Weights of a small mixture-of-experts language model, trained from scratch on English Wikipedia: a variant of Muon for the experts.
Below are experts of layer 2 (counted from 0) of a mixture-of-experts language model. Rows are named router (the router's row for the expert) and show model dimensions 0-255. Each number is 128 + 32 x the weight over its row's rms, rounded and kept within 0 to 255. Numbers have three digits each.
After each expert's rows: a language model's description of what the expert responds to. This comes from a sample of Wikipedia text that the model never trained on.

# expert 5
router:140162107132074139122097165155093087156092092129101145158173092123098150141137134161144150092133091091127077134096121073161129119098154155092156165095170088085174092170137177142096163163092136093097099140139128100116114174112184122175116134167162085065084177140154111141128089185098122158157175094130146145140155159103128096115156159104129143080123108130141154114118113171088087088177079106111126125170090166132138189109157146155140140080109174095119106089142153162128152195173048097164124061149181161129120045122132151153077134108166148105131117147138142088136111106147102158123145094165077101180124169159189160112156163106175131104155112071166104135161171118122159148126127115155077062090097085094149133156129069080162158160174139118203134128060169078081089103102120
What it handles: Line-initial list hyphens

# expert 61
router:119139126112072154094103134074164127136106108162160161137179146150097171175103164097183127148100148086087182151120054100131164123211152174097152127115106151116172159140115089114133105134183112111092104131126111132093162109123183112129100102041094114084191118161092072151100138128169148128122091149138107163133155110165109134168138178090143106122061188161124145045079143111168111087145124117184118104135113149091091141128147139097151072080140085150119132106146163146151127161185120147126135074157172122086137171137087098169132124141092087119168122113032076088132180112115137212174162170140129123111114125128136123109113072146158143098126113154178122130152102075098199154162076123193163089105114156099100089152117109170110130058136112150130135094073140128091110096107143
What it handles: Directional prepositions

# expert 0
router:152124112147116088154086123170103090098163082135112091148115058167092140172164119094153151112156105162141106171163159096107106107079177181084122119067164125167103099164112115104175129164147075182153115146127098096089083159133102101128111158149128091144152080178136152138128152150090097112174137169085125089149086115142104093131143172097079091140170150079107145114160168167102214143156159100072154105105147112174143150092146158146192117136100127153163160092160157164108098113090178114108154167075146172141096175113110099143155164139174156098113086173152128152179124155101120086170129170162100099184075150142096128180154159104153097098064149130121078168162164132153138159080153117177109099188112200124146149149163141106174078128086090094112166182123075173147139105138095
What it handles: Pronouns, numbers, verbs

# expert 17
router:141112127123108120157132080133065092104155058106085091153143084164096102196164142142151148115170108074124115148160096092098152121098148132118116118088118136164100099134094129142186117153101119161142113134136121134097080180161062103116055152162179109160172128167126153153177134123109140116174162159092105117147143090125089128117099206136073100139150131085197175175136186140099187144110107106095200097107139107118121122093136166162111114150102121143143186109139116161089115200124127032103142178124164138141131174137106096143167139157189165096096123176157153125131202144078088091136105153137115112132119149192106158156117172113153111119076135135169087142164165154164157165104179119204118085154100149140150122109163133096160129097106110035085190141125090165165137146129110
What it handles: Pronouns and name pieces

# expert 9
router:098150128125077071123090092129136192162140173186098182087108103148099108118124127133103068201091155072158138116072139203141135152175125148150173132085131080098180197091116133128057072114134158067111138085104178169110119082105134126137112118119094173119090142112133153106135142149118127149154146114132105147124147149153190211156167131129133155130142133174120142134099112114132149170113142170162138188087131124090111107161111047137163181079078148177117118117079112137176154149121102109150155116152104146140115110117116138124176070149106038189098154123134106113128150048103164161050105117121153134130172080153121156121115158110120146155177088125179139075105124147146115093108085133122128145079142079171056114100156121163141147135184090136170140116107193135155112104097160
What it handles: Plural suffix pieces

# expert 39
router:126070139139107113095088107137157103117140128079161129103128122130179130109122141113158194146136156111158087080159080138135115180128095103201145140131117115118104105113138074160126028106125113122104130070177126190140134101103116109123114145172104129146149118151129122032135181165098174141164174168140057149178200110154105094120137099113124162141145151166193058134102144125136147129166136124171094139129083086109108093136175095131203079221177163085123070147102080107149198139149170133146105091168110128141171107098178126115105103021129077145097118147152115142131124115137134154137130093137153108152134091118157078099116127137082083185152132127164173141183147127123075148128134091093104115103194173148129134103097137103145076114128162143166136126156076084112142083136132
What it handles: Singular head nouns

# expert 24
router:163120091166115156157121104154142094114163110077083121169105101176079113166167116096148157112137099127168113162143134103099128124119148176103069071105167139177134070189126091044134134163172097173170116140138104067125099135103121115157101157153203099160141096158127152160112120131092113072163126171121098099142080114142093115168137167118095108120132127062171123204110154173082164160146177113061092098163136114122134130106142146167142074108130115171153161106190139163104117106077186111109134140107155199160106175124116093106159183166145147091145088187141126137101124133054110090164119123115125090166111159154102094174145153104144116097092098159126071183158120178131155157071158139137128108137088145125149105108171089086148098092094089103087189155151089200151131125175107
What it handles: Headings, UTC, times

# expert 19
router:168114133131168133140098155119145138173114106130178143114114130058178079133142153127170120127167087188121131110081154160130100162134072108096074130184159147092097129101083104129119139145128139112192157154123170166166161121088047154159132158173107124081110109137106119172121108170119154085086122116148152180039112167135082165135108083077082088188115101114077171135144149100136100056154132079140148127124100119130095168147117082103081119140116074129112147150149149117170105126144083106068141108156160179145144103125116165138134133164122188086131139126161115097138123152162110136173092111084152121089164175134112126152164106124072079119109169119066115179056131189067159114122141203113144090189101119157110066117096114091164132110150107157100092150092200133137144176135195
What it handles: Nationality and country names

# expert 16
router:142143150155116120152141106170105091096176100094106097156106084174093130135166097110167151106138101154147130157182129104117078091092158177105126088101161142173137089153108116073189132171096097185177135133164111103116088176121116111143104168145153088132136095164114150148116149150104083107147154159092099068172114117129122093114154126116085074149103181064162145123123181178096218165152157105070155099103155103188130135108123174152127094122107118153158181099171144140099097083103168117107159164112135176155113167118120100152140165160146164108099109158152120175133120154099099122169134161153118102185102165157087059186134162111162110093108111131173079189142149150164151213073146139149120090133102181095168143126147117117150088103111116087098182178124054191119148067167100
What it handles: Months and mixed fragments

# expert 26
router:137138146129138110120117140133171117114122134124048098146105120133059107192135156116155050099180101170173073141131091060147124113104094149117164137093094096192169114120171128119092084164152073152115158112141170099116098133167122133114098096133127128186182075173129098114071138108126091117162110094163149114121110078095102124082146114104098165191130182099083114170122084143141113122104190097113085110158154088184112164158169163104154128170093077108108157074116163104187151144100141076134170110163152176089108136116116086150148139124118131125164115126147182068123136136099116081165077156164164119157121110175157111188176171117102118080100095096169137198157133139144147188105105132152100157129094144073167148099173080116167180121142129098119188187185160124138158088143098
What it handles: Modifiers and coordinate seconds

# expert 10
router:165153159175095103141151087185140110089160107073085114163083087146086132140166106136167140107109106151154121161150156088107143099088172165094127087090149107179122085163121090104184157160095076193157106134150086117117068178121116097170121174140140113138147111163127194166110148166097115087154123147099154070164079113112085099160125195109095095139112139095173132120133167161101169107123144106102139122090137067125116161110161163159139107087112104125156177103155146131146096078085185128105130170103146148146088176091127114155109148157171160074095076151164128145118100136126088162188117155165088084194101176187087118179143169099124103103097118123155079149141139141155168203130136162155101086177100180124175148146165123103166075088084080107074136178161088137114139113154108
What it handles: Sentence-initial pronouns

# expert 55
router:097074113146099110169140118114085090149147197119093166107165129139125090140096192128118076103101149124134086146144144135149150161124106164096125158104151127126090156182104154117079078152105094150093079149085080084114120147109147143159197104147143093180114132120099121151175159103116193122177095157101073166087080196089109093169145168090107080148122134128117127139161105160091146068076133164124148097159133111141140114093148126146143117181155179171121138085166139170107104174077150168170185180133107063100122107102174102187079146132131165084143112107167154139113120149067077150063177136094120117175166102090119112176151110123108146163100110176172130179111130117120166103162068094144120105175110172191154118135057143120076103080120103111122116196117088128167118145090119
What it handles: Word stems before suffixes

# expert 45
router:160114155144141127148172111146108041094145117120061088148090094121039153151153142116179137111173106134123140161163126088116064117110159141112059096085191145158112118137118149125155159177155070153105159142148092074128101163113127105159083141154078089129141092140112125163124158099110138159158155136096147109187088113085108123182167150112146129159199137075178155095174155135139138107131150111089139095117136092133128128138139162119145128133102175176154146087201163101092100192117139115106138141089089092143147135094119112129139149142117164120128108200133163121122167151109138079173117177134139108155091119163070034173140165112156123118092151089138119165137149161162148159128089108129103111153117227077157145153161141081148119096101097014094173193116093151126140097139093
What it handles: Mid-word fragments, ordinal endings

# expert 11
router:158121136150133127146165106164088094091165122095120103152101061157068137158169104136155179103165099124146107160181182103108097095088131166106107082101162146132172107145106122112187146154122084187146157154153103085101082175084131101138100168145143120152152094154141142136139128110089125093168149159105185070169081106124097113129152183125121094132135146068163137146146180171106169127128172093065111097110156116142136134106138156134132114131103110162171162091182140144098102075089162101096180149103184183161092160117114098161165161151154164100122102170137104159118148142106085107162138180143086098169094174179089069171151193104162115094101120134166082161173146147150159166072132153160123113149085196073142134141188094092151101089084106105103154164148096176150162077181081
What it handles: Table spaces and pieces

# expert 29
router:155103151115120101118103120128146161172151152118136100048139113151135132114107147100155103095125123119143141033109121200153137145147096111198156108142124148115097128170188153154122153086066115146161100112168104166131163087115130131120162176107162191143090128127115128051155133130190144103072141164151101104135132148090180113132108059140130158134168114150171117114132123072130141098165128149100101126129099073167130134107131110113140090120157188105145109168088104136144103179152089163137146151211141134166147070085223105078129134029079092181116188071121106164128091123175104114133140090155149123106148044132115106094087143159096152096137121139101180092144137113138133112136140101082149165131139136192168134067097191152129147145128135165147066138125094091047140159142123
What it handles: Institutions, law, sport nouns

# expert 22
router:110138127130149128129169129119113107115143140129143160084130121071096105168107127166132073133159157113126138091160121132148110158237117123144138112171127073166124166122131149157127092076096092124145161074061116126133134176143126144164120111150144162181126105052146119092139090134129136196124125091084137167138139132126147138156105119161096104154150109091115163156160131116173133096082125100098097194129079059142098093124047149100144126163127132082147130136166112108131148162164115154126128181150075123112152128160119098035152080064087150156135161104069165103149142079143182117123077201157170152107188038127110184157144179109124133174129160075137106086140078155066177127180128136106194098115167098125153082169148117092101154135161107065104130113109158102135079125085147
What it handles: Single-letter word pieces

# expert 62
router:122104103127136132124128161122191160151086157103185114099131119147151112140093102109150125175131140165108092103125089153151122142130069060176143104151140133162093117143187083096157136064130095140149142041181132095150170106095154144143175105106154143171111108124139119072098195112155147113131166158101090143169103173110182131116075099114135142224107144168146077091163119143162139172067128122121149193096107080152111094137134111087174105146168171196137140108120070093121135143123117192097163131162146138149133124093143104092126159074153125120112135177131084100152094098146147111121094110132121145163150070157122096113112172122054213180086132109148155136144173153146143080086166062097119134145154149174126140098082167128081072114115117143121112152178085099047119098195121
What it handles: Common topic nouns

# expert 23
router:143144106157078165109123091104103095138169145125138111134097159136104097143117119124138132213113130136103118153144067060125165178158185171151132195133116106103171126126135116167089077129133172090137126114123111123247135149187117164072153096115121132135126129157115129129156054140100125108121149096156135117180105158103111176053141101123085112089169107187106098102121113139128140069105143185133113107142122171107158123126090110124162106084166143142120104173107047114143101194139118126158140087091134134082130101087114169157140150165106090099135119157140134149102158129101212096115133109104088232145133172104148172102117140124126122151112143107144137176129067094107064124184086121111171105101155078095059085153089174199154111096138118146128058122165184136123149104100159
What it handles: Auxiliary and linking verbs

# expert 4
router:109129174105183094140124140159139116121128112091145126080153121122083183155108137133161160165146143107097149167145104160165128110170097083155118148111077160167117140143171129148182125077115105148158180063167104114166136162079144110119148065092129154168204054110098168095075179086082168129122141101131078118183126124129122112140121113184170133086111132120102083089186112138176079175046156166080125149115094064082087107080169098110148103154119147079133177148149126129115150135134116186120166084120172165118178086118114128121160154102151136101131110188148116113139105096156116103191220129156155126163114084149120116144118191130038128177118101124123105143138155125131116077086168120147092115137129133141141088186164122123147062134103154131066098188153092115117138124181121
What it handles: Common nouns and particles

# expert 31
router:169113121120130109126132081101023117161108099144085155179192139152144139148147103102127064139185164108131157133109108115075164150123115149109158083109135150173057162107118126133117156129117125164169067132120111146113134143167075071077128161131127161144168113188074133140099070132102184132197163101094088148101115117050031123080110146164104131067220129076134141094083183094122182112140127121086165129134146117190130153131106174124095098105125121105130156216127090148115194148103140088128117162115197091134137113075108116096192125135089141139081135116130136172139162121114114051160084131142099107114106124125106172139145075133193117175152160124114111129132133147110144130141189080126134122129120156140120132129117097160159144171112107070123134112173127094158164142098144
What it handles: Name endings and surnames

# expert 56
router:136210171118070118148178080146140138113148168163090146136124095139100111112109190092117091149088189212126144136090036074165199072111118121147127183102180148133104111081096132081134152107147180138152129103119168099136133162124133175092182077085194135157169149099161139093133160062116096086093111157119147112136181153130164111160086145177136088107155158114136165092109111093137160090100147163175143166110105132087080074136162089112143082097180126081135143097150092142091166152106169116145140147131153114126095128108149124115129118138147139100097105131134105104135072144160139115061104063081155163160142056068163084159128169128130131145099166109158105157072109128130175139183151197109146103171121088133123096165118155121136091081171101127093136077126133139135137153163134
What it handles: Mid-word name pieces

# expert 52
router:139089113137109106152122111150103086122139095072040109159115107164070153196130131115164150099155105153158165165160124122098122109078172122127117091098145121145109111160101098102183117164113070171138167142152088100087087144109088098164133170144120107143096072166097160144194144135095109131175154185110100099156100099108091125141156176112112089117139149084179159145182141157116173187122143095112144099132153118184122147116116159079151086129095133148137160087134149124093118125102179087101154157093097193165115160098102129141131162124202153079111094172146110187115182153118100134175124188145126095138111158165107105175109171093147126106122097098173075137177109166167144132033133123155092084217117196137155113150156126066142115128094125100120165197142071158154155098152115
What it handles: Suffixes and activity nouns

# expert 51
router:129082175121142097102130176115090182106109091166164146129156178050145054093133118180078080078128100162100128099122187132118146146112108117155133180090136116125165105145096106095106128100139209101146164166111154109129128090130129133064114124113129083150150180125098133135086151160101087148114081138093138100134130138171154141172152140113152166134152087150142113169117100131124056127150155183165136101129164165102136154112173170110065140124150136103139047182153155085114130175192149112195153121129170098107137138157122148153091094079167121145107128052127189149156138152114115162124111084131129163098074149065139094066166094143179134133093122134065114101160151146166130162133109102098076132126196069084128107183087169126084128088116143134125123127170191113189157114071156
What it handles: Clause-linking conjunctions